Experts of a small language model.
Size: 10 layers, width 128, vocabulary 13250, 13.5M parameters.
Below are experts of layer 6 (counted from 0) of a mixture-of-experts language model. Rows are named router (the router's row for the expert), down (a neuron's output weights, with its number) and show model dimensions 0-127. Each number is 500 + 25 x the weight over its row's rms, rounded and kept within 0 to 999. Numbers have three digits each.
After each expert's rows: "raises" lists some tokens whose logits its average output raises strongly, later layers aside; "comes before" lists some tokens at least twice as common just after its tokens as in all text. This comes from a sample of Wikipedia text that the model never trained on. Tokens count by the router's weight.

# expert 58
router:473480485524479535506461481557498521518537546488466536530466475508564502527525521488567482523520542527519495479523527482501532464536523525464465515497499481477471511517453501466520487540498505486519443540524516470534520490540522527475513496513515512524533494514484504483476541501522512475501516499478509501531474510520523501504488491485485475524472487483493493493474525495496465467482
down0:516485465524539502528492450522476494508499504489513513478507490500491501525472495492503521530499521455476488504520496504557504519480487549483517473541499483508547475506496518520558497501455453482500508568500484507478485482501457481504542540495514518534455490482488444521511469509536504467480520458498464498527526518525544494487478515524512549508518463475490497522519472533460505503475
down1:509525513533495536468506516491511493503496496498492535482511464508442491518470516525511500484517503488487510554485520492462474496506529486522491498510568521476534484490493504514447457495439477545502538483496527500466491511499508482476525497513493546517504491506474459494515532550530478528491494489538474473471515494500491474505503503475511502502525462514459552470482509486432527503438
down2:474487530578497449509522494501523484504508498521469522532504502482510473474508509495513516461461521465525477476492521504510468506467456479512511474549439499494495542498490482535505530518474508570522534422492480478529504463507472527487489539542468541481505496488497499506506514452492520520467489515504496504471519501539500492484507509508481487484501499520470550501526506479519498500480
down3:467523519516465485504507502527546483529489511495497517494526489481545472518507481518517472538525497505518508451483468533548494505481485533546549509530481478482478516506521472506523476484436491486457532522487493538452552521535516447474513484470491508524512494474487485529482465477520473468504503523454543506519478488481480498481478500507500461514520538493491529509491512458483465518525
down4:473469520539540472498533500512532466469450504509482464503523501478519518498519499493501482509503488549487470438496551451487525491481525471427512551506489517465501478519508488502494487520473499513476497494521514480488528466468481501511496514451510520452498529531518485517492515517503530488492498529512478481488512434471490484471494426502454509486497483477494513481467505500504501473477
down5:480504532506495485500507515510494536500505491523444519439469493490524523495489581499524498515513474454511502544503541536548522528498499499496504496476488529480500501529524544464465504506498545520480506530461482461530491522533502518504518480511511530523487525447519510529534511532529454495484479500473507474517466541525490495490476515519533532479498537482504482505501525467481481537468
down6:487483466506520501460510460503523520481491460519475476521537504516498506489466505521531493504504477519500525560502558528476492457449445555516533494440516503469459502509481493491520510486503468515487494523515489519484516511527474495483507501467493523493453512500514548439508444504521498469462516502468499528516514530502535513497491490494463454493479499474499484515507481488537529522472
raises: "-", "f", "c", "all"
comes before: "-", "\n", "|", "=", "}", " /"

# expert 22
router:538526533494508463466506505473529533483506486466458460499500522545494524472522510509477506498504569476458466446492480476476490516490485511484500497555487507463484504473492514503504479474472504463530446475479500459491499489494488467523510480480493503508514525495501522488494448466488526438509488516518477479514515505479493477546456536522471509518546512476516487508519470489475523452483
down0:447475540501536500517504505478491521546502501528494501454468471479541507479451512503533523498526503474509502496486498529496505469479452537494514499507511485470504486518512541510446482544509456518505473524501514486530501499502523534513491502506541494495484536510489528488510475442481537506518515493482526500491500498448538530513473508468483514533512527488554530513468572515519519515457
down1:505470537485457503480513487503492532502474494509514517485493504539510449491520492488501558509462497499530536503501500496487516535489485518535502494538485498494482520520517517452482505502490473464490505528479491449493491513440460540534504486511512522525517507494498456493489477493506524481496531480499492512565437456500523554510456510460520495521499542514507463541494547485492468454510
down2:504496490523493490502552528489470512446523514485498501509489526515481459569517505461501490465503528498481488488438463557495481513525489523491485534459497500495522516480477479490464538486535513488551511546504463528493522520545476523535521484483489482501513482520540500481495496491541463540541488506515493509507477519499565482508506502505471486492536457509498502511545518528503474503473
down3:486533467465508499487472482458491506530529508490487504505502492459468491450546487460486548528483518532503475540485472485473514473503480503511521483515452503492493529479490540558520526509502446502520481479498520483478506493480506462493490493494543536496476530506540485539497438453510524514491466499544504499487491494529467534500469512477483541505511530487478508519448453493499513477507
down4:505514527544512507500481485477449471516499505545527466450501503500489502505498495464536431512479452520509515565511482503493464508524471464495449496473512511496521540530556542468526511501537514472500460485458521487491457476518521487504507500530527487514512501513518511528490500558479480485500509513481506520475506492506492474458529516497476476512463511490501533477458479528534502511497
down5:481497509461510495523502497496464452515537512455545504514464484489428504491528491502494502504537528532501510471523470503499481520491471492510516513511500521471481515530451515510486474492534448453456496454493511507523498460480531479510485487488491540496480518485521529491527525516508500553497516481572504481512480569522516534531528495495487511495466496500473497465542485518480513507482
down6:497520548464538488505538511528566516512507470487430478497489498512530559509498455509476522529475513535496499490531475527487532539530505480506568505499501521466490475478500481494524481450502484501526498491502507494481494488499540460485503500503515532532540521516519532494506475527468519540462484537514488491482509455524509484519490522500494504476531497517520490461527496446517510495529
raises: ",", " and", ":", " in", " for", " of"
comes before: " of", ",", ".", " in", " was", " to"

# expert 63
router:496466530477492491499519466501516524467479482520493462489509482505532515446499520513530545514506523445447468460500468497496474479489471556518500494501526537512539527503523479534478487504540473496548513488497499454498468469525448469498511451482473478506468492512498534500446498509500527507502510476499483490493474506455492479500499481465480512495520448483515529538492473451505485490482
down0:509501481509470431456509520542517516540521519528524497529496467510524509500536495530511549487482535520517456501483520498496505483452492537495508491465492516453497490511516498487515500517512524500485500492480473498514450521486445503526530494520485515508495548529521476484463543506494459495482484503480548498479507426504477511518562506494488493499521488514549460526509527485458490514484
down1:460485478484489512520498484531478480507479509526505470537474533517483516494476538492536475496496488500530477480476506474484519511520474433481528497502493517474477549526517488503516527594488491525487465480473558482544515493475486495513504521512485521504509482500500512522498495510471496507545509449462503485496472501495503554524489469463483528436544511514464501501531497479518517511534
down2:469498551489485515462539523533517520520487506487486459456514488530465501507489509482461517513474537497502487470483464502480485492468518517494510486492473474491451503472459500553512506485512505542483512515511509519508558470473509508481521466509492538478483489486490519518544520487494496554495485499505556426484506485523547468479513514460502520538504515504454512523545537506486521515484
down3:475498504512510532499486463463503507487493459490533564528511511497509507501497478539498452523466489467508463547506503524459533545516536482457485472508503514465506481482478531465543480512505501514494486488450559503513529504496454499491502467519514508476519482470502496495503541470515470454501512523508519491527539481512499491463530473510522558541494521486525491478487498545515498524539
down4:510507479511476506459494492503480512496461498508516518450513502519496483492502483533530514509484479554538498500482496451492504505525484511485461507517553481510477508502507507525499519563542498464463501551482467498502474513526468476528488481517500516469529430509464485475485464442513476483470479537509471482531501486519470503502517519504469529488481526490481508510510533514570470515454
down5:476507503516491522524466475515504517535513506507468494434465475511478556485528477501508532503523522471499513521478559489498517528495465493446501538529501506442499524508533498550453480535514504539538486508503508467496503494506476528511498504499499503498491494528528495475502469452500531494452496465449534521504497491521510506557485456497508488472495528476485496452471496508470466506502
down6:507485514530533513497520469514500498524483459474484461563470528540452519498519512469467552527499497538480527508516498513504495476485472476473504550468514518460484523523512512502514463478464529466529487512508542536522472502500494503500523494516502530505532522451463528472522515533488484532533453487517468484475545524557460492539517501504470513493496485498491536499499480490497478503507
raises: " in", " with", ";", ","
comes before: ".", ",", " and", " of", " in", " to"

# expert 61
router:468511487502529530514499496543508510483492507459496509490443528522452493489501500517480487508482505473553500528524524505471521486499515501473472462486457467510508526489527521498489535448477486455518492538526517528504497527463510455485494470510513521517497480514486484475542535455463557518526528507496523521461522492471463525483493517512534450478456528520478533504471478499473531488513
down0:531516481502487509464485511510503483476481476459489510503466498488448528530498501492491457520499533490525478443527502504489513495519510501514496455523528517507494485491501521465502523510543474483543452471498524508491467535512481526485519486504499483524504513479498537486479488544556572447506489499462532506496534485510511492488493487504517487555453453484537497472483484552521488549497
down1:528498507463504461501491484503511523530497477510489519513488423537476498522518494478547502472486516476459511476485520523579522476522517499535498488497526486497507490469482490532450466487495502496482477491510487475456480521501479491492473536505488470532469489539530484471516475450506481516555560529494492522494489513492528482471508544497525493496490567531491506475501480525505479474502
down2:502475456492522511471499513527497518499483541521530514521488471495494484517488516514459510542492508518489483483587537479523519516510492514495503506554494476517436491532539494508480485459508511534495494501492486511457481496524476539494531526495502518491509455434557470506516490461465495485456484470487467516534488515536514505467463454519509485545490482511491497505503501498521527511480
down3:472476468501477475506506510529464482483481482530547440500535481491453507505534471522487539489456488523473510456460464492514481510536534526501482513449421481504517519535503539464514497520469463532472496481485498481499498487526516493446505531491529473504477497546530493520509475473501460494478516501536518482510499453538492527488471496500475503522491473503492508491488502514509526485516
down4:506482485487516540491490480506461497534453509508491460482525504472537515517483516469483517557509473518539538520484503498516520484513502543525498485524485485453487485488518523471521491525496527497512498437516521543469456528514467547492477468460453488462471456485513500521516524485481485480509527487471486474491528527514466494483536489473537529468511520487489510485527539495454512506541
down5:502479501515521463484511523498491501511481498499456484525489508461492488487496491508488475514480495504487507511476509508506513479522557562481589486493521557506515495496490535519529479498490443498502511467496524518512452484484506514454482529537556480549468524521512525537487498521517504480512505522519482498495534501503479501515540487419488493456471487503487468518503531523460488494522
down6:464511466546456510455488502508486483514534508528503474492499484444494488492482459478515451500489516503469504484499524491530522495503494474483484555480524493533494506520528474475500472499522518467518496490520482517511473521502525515528476475575471460481523521531488473500472495448488451510503475506495502525512489451513487436519499510538486535540478460512475491474537499517472483504472
raises: "”", "air", "==", "\"", "\")"
comes before: "|", " ", "\n", " |", "-", ";"

# expert 49
router:489501487513484440496501492525524421499480511519519507569507481523480496499529491523526512522483487471506495482492503504515464505493491492480530504497543522498512535551527508531449516518490485480515510518502487503475502501465480500526480526491474476523475507512542477501488551500514474470478453497502462546462506528507534519456450521527469526506489493558494491488511492516464496485441
down0:515511537522537467448531515531448520510531537496481521481510521491510512481477484508451480488525493526471486511447503484543503486507483495580467560542500471498496500504479498522509475495526506511514513494507499503506484487492509487502508523502498513489508465478486459466466467543519529476498516497493494493480503513485539501505577492535522540517518533545487549511518487480493499492547
down1:450482512479490488477511493501494483485512515505503502537512500514471487508512539487508510501560470523527516474475475526483531498492535503478425510470505518510483461460489516510521503546522499518493531468509533534510513541510495487533448458516463471511523479464494504483513491543504511555485518471544535480475479509484536507519449536489483522505499460479456470495486504472498537466506
down2:494503530518477509468493522441520472507487534519497485529510504459491484507482463529468521492502495542525546505480470453527516526486493503488550452493504497506480506497521511507491453467497543493544508477496495507485504472508486478495495436502499463433526452518526489530502460447498522479454524516474514500542542475521464498489480498502499498527513479505526507515524463476504469483479
down3:497496530528551474522483478503533503533528492478518537535494543443501489528505494480489527487536513519537482496509522509484490512503523528510477500538514481509513511464514504553471528507522522500468533493477543496493514494482468460529558502462506481515468502500494553455473535513480469512465501506502503533478529492563548482485466520468507521504533482464488481519508502547495500518484
down4:494509510521488485509466525524484481524501498522453555461487520531459502508496528572486471482469454479503525470496492494498538524546531544503476487520513502506520433521499513488513517505512493452511517480474527478514523477477467481465518511466513517526470475538467492484504517473487504518536539501483554539512502510473494548520492507435498508488524495525500493518479491497486474520498
down5:442476530475497474509552512512493505488472495510501505513513449462545524505553474491473503457530489501496506518466511537533470492508492473485504502501510464494461525536498513521481497470506473490483515558480488518476510512465470505536465476531488450503467491513509474538503523511451514525498518489515470535509514520510483474461511510513511534546491520521522472474540488495494462516561
down6:488473517514494481466474492490512495503516434492565497477512494498521536497499467505471502466490544488488486499476452524462510522499488496465511499512510529494476513464500463512445502499461513509465499456479483503509471491506486497491522520543480524443525547526518466510507473503536478474482485543500512479467553516501472473511507509489506476474523491516493561506459486492433511523507
raises: "1", "-", "2", "\"", "–", "c"
comes before: " |", "0", "%", "1", "5", "3"

# expert 10
router:530481521518531502490515495458537519449515495499489454528496499561506492454517509502486483501498527460461465478478501525486492499513473507502515496485483523462537520516492527487498494524550475488537470493506542454525494480489498458486506475456520534503527494510529517473461476491521524434511468517508482512524512501487482519492501490493465494520521463472515525522484474460482522483420
down0:511526486496467522483504481510504504486493482534498478489480508498507498531522487486494546494485527509498484520489501466510531510515464498487519487498543482483489515475509489523442508465530483476473541468477536491437465440503510463546509466482495509511469509500519535469499462484526502483536502476462472516438506529513483479478469502535546470501531501499579520459511521501465497510483
down1:512494506454491481486481527525488500496481536480469493522477467531519485483497489521464541482517530526499490476492525469503521535455488527494512519529485434474522489474438465524456492486482461509459495535542496476521515504439491511467524535482502540485536488455526480532481481512540529486512501458531534502510518457517507504508498528489479489524516510501497498509488513458461516490473
down2:490509559516479488527514494508492459527510479475493473491533472499487456495486513447509500491552502479497519533508514525524496535489480518477526434502479494496532502504505508508493522488472479458475500472488505518480509504523526530453513499474506526464516480517513492524527496499440469486542478517494489559497532503485496478475533551420535507522459483489468496525533498524503481500522
down3:485501474501449455514495531526527528510461485459527475517508494526514509459495460510525524483485495522513500502526500534486485534487463505546518491495466521462498502511521501501488523510474506520541475546521552483501498541489524459530470440527517487559499480506528501527508476467517500472455531508528458498496474485524485463499534511523518522514497534490521472498469525527478452492509
down4:519486519494501551471458475499482469538502527498514485499507475513491469480485492524477477495498506503512510551523488491487556514488474493451485519544540484483491475478509495513498465498451478527546503528437479475492517486467454513506503509497524497487515530507450460498484515528448489523553493498447536478533488478527531526506472532490486483509475547530481497497485493506481517456513
down5:486477534458480484527499475504509517485515536515539471475504476521531512525531496506525515476518496529473539500478514489527467459499504497492548522497488497494513489535524494458448506544504513471548477543486482533524474533496526514519524547498540473484455476491535491510482531478468534487524550472482520518534458489472491484504514519496527506519496501474524485494539547499513450513535
down6:530499494478504517503499493563490511501501463501516544461501494483523487522491502494513487438501476536501537492518555504495522473491476516493410496508511521537489521511497518493520479492507501492496520489533444511504545522517452476507507543551518481472489426502496498481502458513503493496464539489452492498524482488490534531541463529507534502495502512474487478508495482510504490514541
raises: " in", " on", " of", " at", " was", " with"
comes before: " of", ",", ".", " and", " in", " to"

# expert 29
router:500503501504496505486510504527560496464536489473482464521482530486479496514523460503512521567478516471548535516490497521477482525500505482472460476515520475475496523547480507514495516530450507497444515544556502490483555514516500489489458489488489538528523497538494519507487520456491459527520481503519508530443506486469508494489475504479512501472484527528484503488527456493480494457480
down0:482466466518513465481542501514508509465522473507472491520474450499502474510529538509449507497503480510519524476530549504480499476491523527484521493516504526504496505508505495480484463470464494509515488472508467533544505512504516552534501511516548509492492495500512518512482498470512508519467428562486496500456425483530509477476496490510470490489469495524513530510507548562509501475482
down1:466481485523470543498530470541489483543485530501443505491488494467459480487515483498481513533515549490540480525508519476516523520472501499501475499480509500461472533474514515503524514540534490526478468513506484482557499480478544479502527506467497573507491504502500475498487538510526481512454544504530517488543521528487522471465522536485457525514497509504497482483465475546504488501481
down2:509446503469506485510481492541521499510571469523518546535525495545527511490472525535495472504501430479516500466509475536494502491476556552480488473501534476493492502492518468509471494501503450555461506489488481489503464475512505482496458493531507466488542456492496526494518473517489507497553509466476501512498497491465503492527503476516501497494473477482510506533524483511541474524506
down3:522511524486473493486459507505483517497518508484461521486493540494497519508449506482460525447546500500485461476514535521536545531513481508495455477488477520521520476489522503502504482457504552482517494520488511493440463475492477475540538494497479443486477497524500530501465527553521533451497494526505500480546487509512494501537448445510483480513498500498504460505518492487506481508487
down4:491478517501511485484505505530498485515479537488527485523503539512488555512502497472471505499479545450445493531467463512524530473481499495534522491496514487499453521506528528515505468507499519519495509513529517507517519522475463498512466486544485488486496521447498490522490469487457516518469471516526516521499516455541508511502498554495502529468464534515457456517576489530477535523514
down5:470497541455509488482518526526470511476496503476466495508519479505451498532484513506488448477502528489519506474468501467510531482516498521466553518522544500512493462451517506510511506489478473492472510530492490518503508510502465495544504510553486474488496533523481465507545484521482527529523507502530499466525474517464519478518498507502442534515546490421510525453511485508487489530473
down6:476416518488479508502476497470492507544501504477479514493502469489529511459535521510502479497521477443495495498535519528559477522451527498510514473493501492527476544492542480479494482485501463495494504526519469475472497502499539516498492564507496492525532473489475528542481488509530465535475464532506524483496519481465511504515481489528475498489555506510482536494511473500527505444481
raises: ".", "1", "'", "5", "ing", "7"
comes before: " |", "0", "1", "2", "3", "4"

# expert 36
router:476470479517503532498483488462501563440489463495507509528504510470486461474483490452498519505503497497475488484505490506480488496509512501524547521495507512457512511519468443525502494474520484536527534458488497523477483500521488471511479503471475507470463517432506495503507545500511556556489481489516511486500517490501497511487459478542438525482495461485530534494540496519524497524532
down0:515478476504509496453482507544467488492496507514516495500546510465494513529565483492499523458500483503504532504477522484495553546524546554526488500496516493463491488474486520480517501459472508439471496505528504512485530540500468517521449516523480524504489522483480474493486478491536492462502482484457473528533480510468545513493506495515541514537504520489499475503467472452451501516502
down1:488528495527496534483498489485522492512540493517496508492478473471499499546513473532511567502475541482509485499495495528453508496458505457508570519498483521514483503488509509536529489487502494521530526450540524469523494526484522481551507490504491483561503507501484535530460456490453483540501521477532482493517486501500489517537499481499465509503481518501554469469531471539489498475468
down2:490526474527515500512524538513507520512492471504505464493467557521509491501516509454516463476517505467537467531519498475514520482504479509485488516514480523509518511503525493497511531475525519482506516527514530520532467457529524531482445459559479471509517453512517492504507523447521480498463539465507535462500509507540527515536505495487510525481492458505488470521450467499493539461460
down3:473479468533530523498534510564499513513499487499476457511455493456447511524522530493477498493462477509474513477510477443519524527503491557470521502498472510499511524462482507515537491475535524451488456508485492502530462469481474496508520507497474511518486530527511527504464501427526486505477496465501511495465506516538542499473496461467492513495500493508481506482447497523512484506483
down4:479446480512483497504503493504531477521529523502453477497504500505510470535468487492521530478500472504494486506526540502499485537481530513445498468488476496485489496506561560494490494493499486517497505521540516484540508490479467464486519538534500492469476486553471540491497541531536493511512505547511528463517534466538515479506515475479532569520519468495461538494515486493478506527494
down5:484482528486520505497478472522514518538511522485505472485491462488478530468478535520457504520514474467449476482511506530463526507496504493481512470530538530478467467522463501467544509519451453516489494501509526478514481504513511497505460548444487543488530518487492479504500509480475491511523502488467462495488473489495509488467425491533460518488489497535498516480515454520535537483532
down6:524526535486504521505538488449542473506543490452502491472483497533509514512514460491468478492497522480489478498524523502510493485502469528480458466473528503521550495485548515528507464470510523520502459536473483463496493456483506507495499509535519525530551537539507500459494472486467461454468538517487486441517486523528514497485519499490484500502484535518488502522516498473485528497450
raises: " and", " ", "-"
comes before: ",", " (", "'", " and", " was", " ="

# expert 30
router:464468523516477511484503523522538515509480491499503512579523477476493492488546495507470541505504496510507528466487525517487456453506515488496506464475534460488485506498485477502527544552481516508474501531493508510496516485471534502514504468531481508502469505527524510464463539520491456470490434531491520553492494506471509505493454517523469533515496500537477517503494466539493520542473
down4:512493550526500430529471497518489505518483444508510532493502471507492483453486531541520506498494521491516543529517458457476521466477490469482524467528468516524523529491473468476517501528487498511487511481513498476488488461485451465454480523483483537488497518471485508529441503494497488499484516525510524542486530549460477492514506442465515496473506515499509486483520523493491541514496
down5:476516501466508478507532464513500515506500512475499525495498469512541512521499540439507480503516493563461510493538495487493493525504442509539503492508497515542469489499504483511485514445455539493518527468529488508506468509485491528510473506538488475525512547504500503475458529511524492494462456491518536479481524472463486475511492539527513515531501484505478465486506449509468494428508
down6:528513507541497507509527494465495521519503497517493494533489497512567465458506452552464491489500542481490492505482504507545508518506532488482523526475427477503475494509479449472544504480470432512508534504481512510548533494534530522500458545458511450472514498477519518526482492480473493490519529495489488526502493510478492512501497487494503551478529494531517507508487532518505512496471
down7:487477492528516517504499485468504479499505495515505511495454490528542430497517512510532497479524493509509534489493492514509486505535499484494462506552527507538539486524475486519476502521500513515527543476529460501539462467531541508494523510510526485485526472550514505525534481484491535461478552535478555499495558511471469492507487469475507528456489534524488490499489555513484493501537
down8:516511542499512498494496521503471462559481491497491505479521485489506523525537484493520497470524472527518449467497473467518536518521499516490481496474510494519523511462493563484518452499514506527476528469517509487482490481520511490470476507503484504472526525517505468480470482499473459521456510520582497439500557472478533494526490527488495514539476487540480501476494527548473492506512
down9:493485484454514507471487500477485461456499471478522477478477498500470453527486547535508476473524492556499517493510514459497544484489507462546496495486481440480438485461465467527513478531521482514498519539484537469472501505528486504508496510470459525482491531479504509557485508486496492477490483537485518470526520537465502527522496538497515490493475461516477492531482495511526477487514
down10:535552507505507502503458473497517504510511457539515531496516486475500568553483505536497515470498473536494484501523518482454495471516528470512460466493520503496486517496496513504538475488522471502513519539505515498473493478514532528500556461477501528450439523516503476509518466467507518490517551537474520525507500485521493553500474495491523531506471465502482506480480511512448499494524
raises: "1", "0", "-", "8", "2", "6"
comes before: "0", " |", "1", "9", "–", "2"

# expert 14
router:498543515480524474482503501516497449524503468507474493522479522486506507552523476496539503492502481498514492516503492522486484486487495483501529465504476514551506536460494489501542524478477528462479537491476478438497513564541490447537523529454465543484499497464459493492497482491539504474524506529471511488518525530486522502464466482503497499468510511516493444547477512514470518505483
down0:474476497488491494538530519504516508505538527505472490514494497510529528517484505466497516498507545483473489464465481480497466513529480486542485508498523477458472523488517490491488520486472521547533499496552466506509495551529504510480512528548560508562517540530502456463472549506490493508450487480538483533478492511501511544463497485502495483493480454497498528484490475523528483456480
down1:521495515518492531499502463474539524452546491489527450521479518496480493477479523509499494493496502469495504511511519463462527510489477496489484454497527496484513467506528460549475486513528500490501505496482520451494459488451508536529507448501554494470493516530508497509513539475496563488529490508520553505488526532526462534502533518480497511474530491514499560505501497505515551527473
down2:536500464444488473500509539494489496531483492484505518507481510521476491478532501503510487478512481458490515505498479498509533489529477484501543512503509510494520468506472520488525532531508512547495500566483550494508454486514460443516492435491525543500477531524507493459511522522521546526447477496527510486490497478507511565471536446546471485513480492486523493509492490496522502494501
down3:502509485482515520453511490514484470495515464495498507462523486470543488521488521493520527498484511469529498515506494485457500475506514488497492513496462457567480450487497518498514534488514493474487505480524531478453502544492510520507491469495521505520467568432501500500533467507548491519539504437453512479527495500482517493508499511527524496459494509526442533475460481497487519525494
down4:480514505479489498475451497500520467458485497482523501496471493517502521446504497481495488513477484596505465496502494521508499507490469560486477525488476491493480558504466485517442483524509479519486448506487483480507511520472534520509532524507457519504476495483502474511461517473484514503509521485497561527539478539514500485511549473476481522521493499518503467482488559471517499476490
down5:510511468487506518506457505464489486488487466524529491497507497519479515505488555496523484470515518498487497465495453529508481455493525511497511488492527470489516468466483476500512505573536478511492485519490533474497500458472558494548488509513504495514509498498512466499542443462493465497531560473488492442475516505559473547541480473503512495515470505535494473507487507480500529491507
down6:496476487497506497505467496499498526523505537485521544483480491516509508466482493520482457513471524553491535535490515518504471516525540504508494484483542472429500499499480485480520471495498502439543506437535501505510500489518491499454538522543510466516524519489519504507527488470513438508539478522531488491453496517521466526494513480511512463512502480522498500486498495501480421505462
raises: "-", " –", " in"
comes before: "1", "2", "0", " century", " round", "3"

# expert 16
router:516526506531491522475473479541544494518491534492530465458524537492477505555507500486520506525502499487538541519499540472529545498554502495515485461491555474514514506554528521526487490544519479525485524563471517468471478534516513514509516525496502510506478513520480462517521502479523466508509497492481487502481510514532508504549453523446526513494510489516525468474502492540508489502494
down0:445500453497520513497502538497429526467518511517477448481498506454501502449520534481510508487488487536535483479485539500475473483507502502493506474514468484496484501474497500500490487530472481471513509523484553500502500456476499516499417503472509460487498499478468526508479515524497475507516519502476493517535526481508509523505458476517489445465520491504517539515502481471449458466488
down1:522520526483498496516500468505488507584536485474511493490495483549508521500463462490476458555546548456489503493527503517488492520488495493504509487510539447492480500515573489497448498528474473483493500549498507469513508518483506482492528486510457529481516519507537480473471508504464503491521531502493525461498510541512471461512483482466529519512517478489485518512461518531521523482509
down2:475468494485481478487544531496529497477489497501479494545534498479506545517565504484474478498504528473499532469505484466477507493479506481462496514511487516495504502457500496485497559487493487506473483518477536543516479530499475527505516535498509440496505502519523509519473483531516504504545474461540558489530467542513474518482510512502564505516489485480536547504509492511475563483475
down3:470506550511494517498441494513462504471517477512516472448520472524458482485501551486491499479430521526490520477515468513511486501502511474526505489512479460520488487511451512488496487513471515516523509513557492514485510485505441493480493500486469518485491527497465482537532507513501477471524533496515512527567500516508452507484510516503471509501548449482488532554479466499492514495522
down4:478483464491526525491537497451477516498503516504488484476492467488519501478557523535518460500512478480480500471471472520511488466466517480500487500483505487518483472509481448547466473521471442496525497490482524491437518482540482476508461511475496536478498491521465477470468460467457506523518505475453479505483523520530504493539494506496550530491477504504500514508527520465511464457516
down5:497472511475484503520454511545491514486506486502489471524521492524524481517493500472477514466489470495496472513482490476478495485502516512493490494504510490429500562522470436515489524562468454502509474525472510521517554543544554498523477483523537512497479492495467493527526479461499514530459496525518489496495499460486494521526501480537505505497434482483509501476495514515443513524502
down6:519501465528505528455482502519515482437539506508569493473514517468501495495456449558495502578516480504539472451512508479491518481511490518514479507499493524513461532456525524520519525480542506480493485489518463526528519519490506516477470506549511513526534467473505487490492470521499508487490497494460488535507525547486489494470521491512471507466470510494474499520536516510490492504503
raises: "ance", "ery", "'"
comes before: "1", "2", "9", "0", "3", "4"

# expert 34
router:515494463512509535526464518504474485534539474491464482510494490450452530513535496475466447501478517497458505499481489496534514483507493531467503501484515472473498504457542493501505501468440482517529501492468516466494502520498445465447542476522451504503438493518507478509502529508492539506486476527504504480530511544489484512505525533491515497532502502509494485525514508561528503472527
down0:423497486528472507478531505490457495505518456504507484485535490496471479532450512495500517526483485515469484532454507519537484494533528515503457565475504518476478509448512494476437466494498498515503495528561486496483499534525460506522488486504499431531458495534483463498480495513508505476491517520514498468506507488505513504490511504508532488514550473531515518496514489484464524494503
down1:496501499520515514520448489509506523529472524483541455507528483505427531488493484536496516509476541493446513526535510518520505535531483527482493509474482453531502502478523550501515516480501470506514499505467528490471540487498510516483541461502522479494490512488480474533506513498469478504543493480527512450511511515542520523527543506465556526480465453500504484494526470512468526505509
down2:499531470484493506481505472524490471566499505512488451530483477472490521519479534561451554483477539497473473533514547549461507478518474487486466489496490485475508485507483494476498500502516535476508510530483470498470494548516529454553488501497490522476546525502479477478498500536500485508493503437471548518504521491497528484507518520512524507482495478500508529514487478481520460483526
down3:523518509516529524502507485498473506503530487468500512499472489472467491469508532460506513537528513508488476486526455527508521474515519514502517494473505498409538523502519520464464507508499489488506532550469479506465455520469457499493494493508519498509455536502537467511489581515482510498531510469518532476500484507500515519534482530507524457497525479501497517445509506529515551509507
down4:526516462523526527526474479554544498502494479496494509533519519494487515470457486487494499445502507528506539531495502507520515522463486475480474478470465506485522479515492491484483564515495492565516508457495514544506512469449487514481479536482503518476487494495512480527507512453512538498510505522458533512528527490494523534473542438527510491476498485532510513481453497479515453508496
down5:446500483495481512527467459545509511538470527477556518493523482452508509481541500499522530528503530442501461495503461540496503508479506460493531512478479540524473513494507474496487477521500517498516534462468496495531485504482494506446503476503487480451525485531500523509536504486504469502501487533457510479499502466470503536458484509523506532502516474512467457518489526548477505487463
down6:503512541489530447504511470532477482498507499489513467510512469512495464531464516508489500493505482502484493539442451518445465489523509465498488467533491488469508487517475479485515481467505443487517435506502511465469522522547489533507492557450536477508504488518523489531535466462485507514499519497464503462511535478513521514523513518522513494505516497523507477468533455501486500467497
raises: "-", "===", "====", "\n", "\"", "|"
comes before: "\n", "-", "|", "==", "The", "==="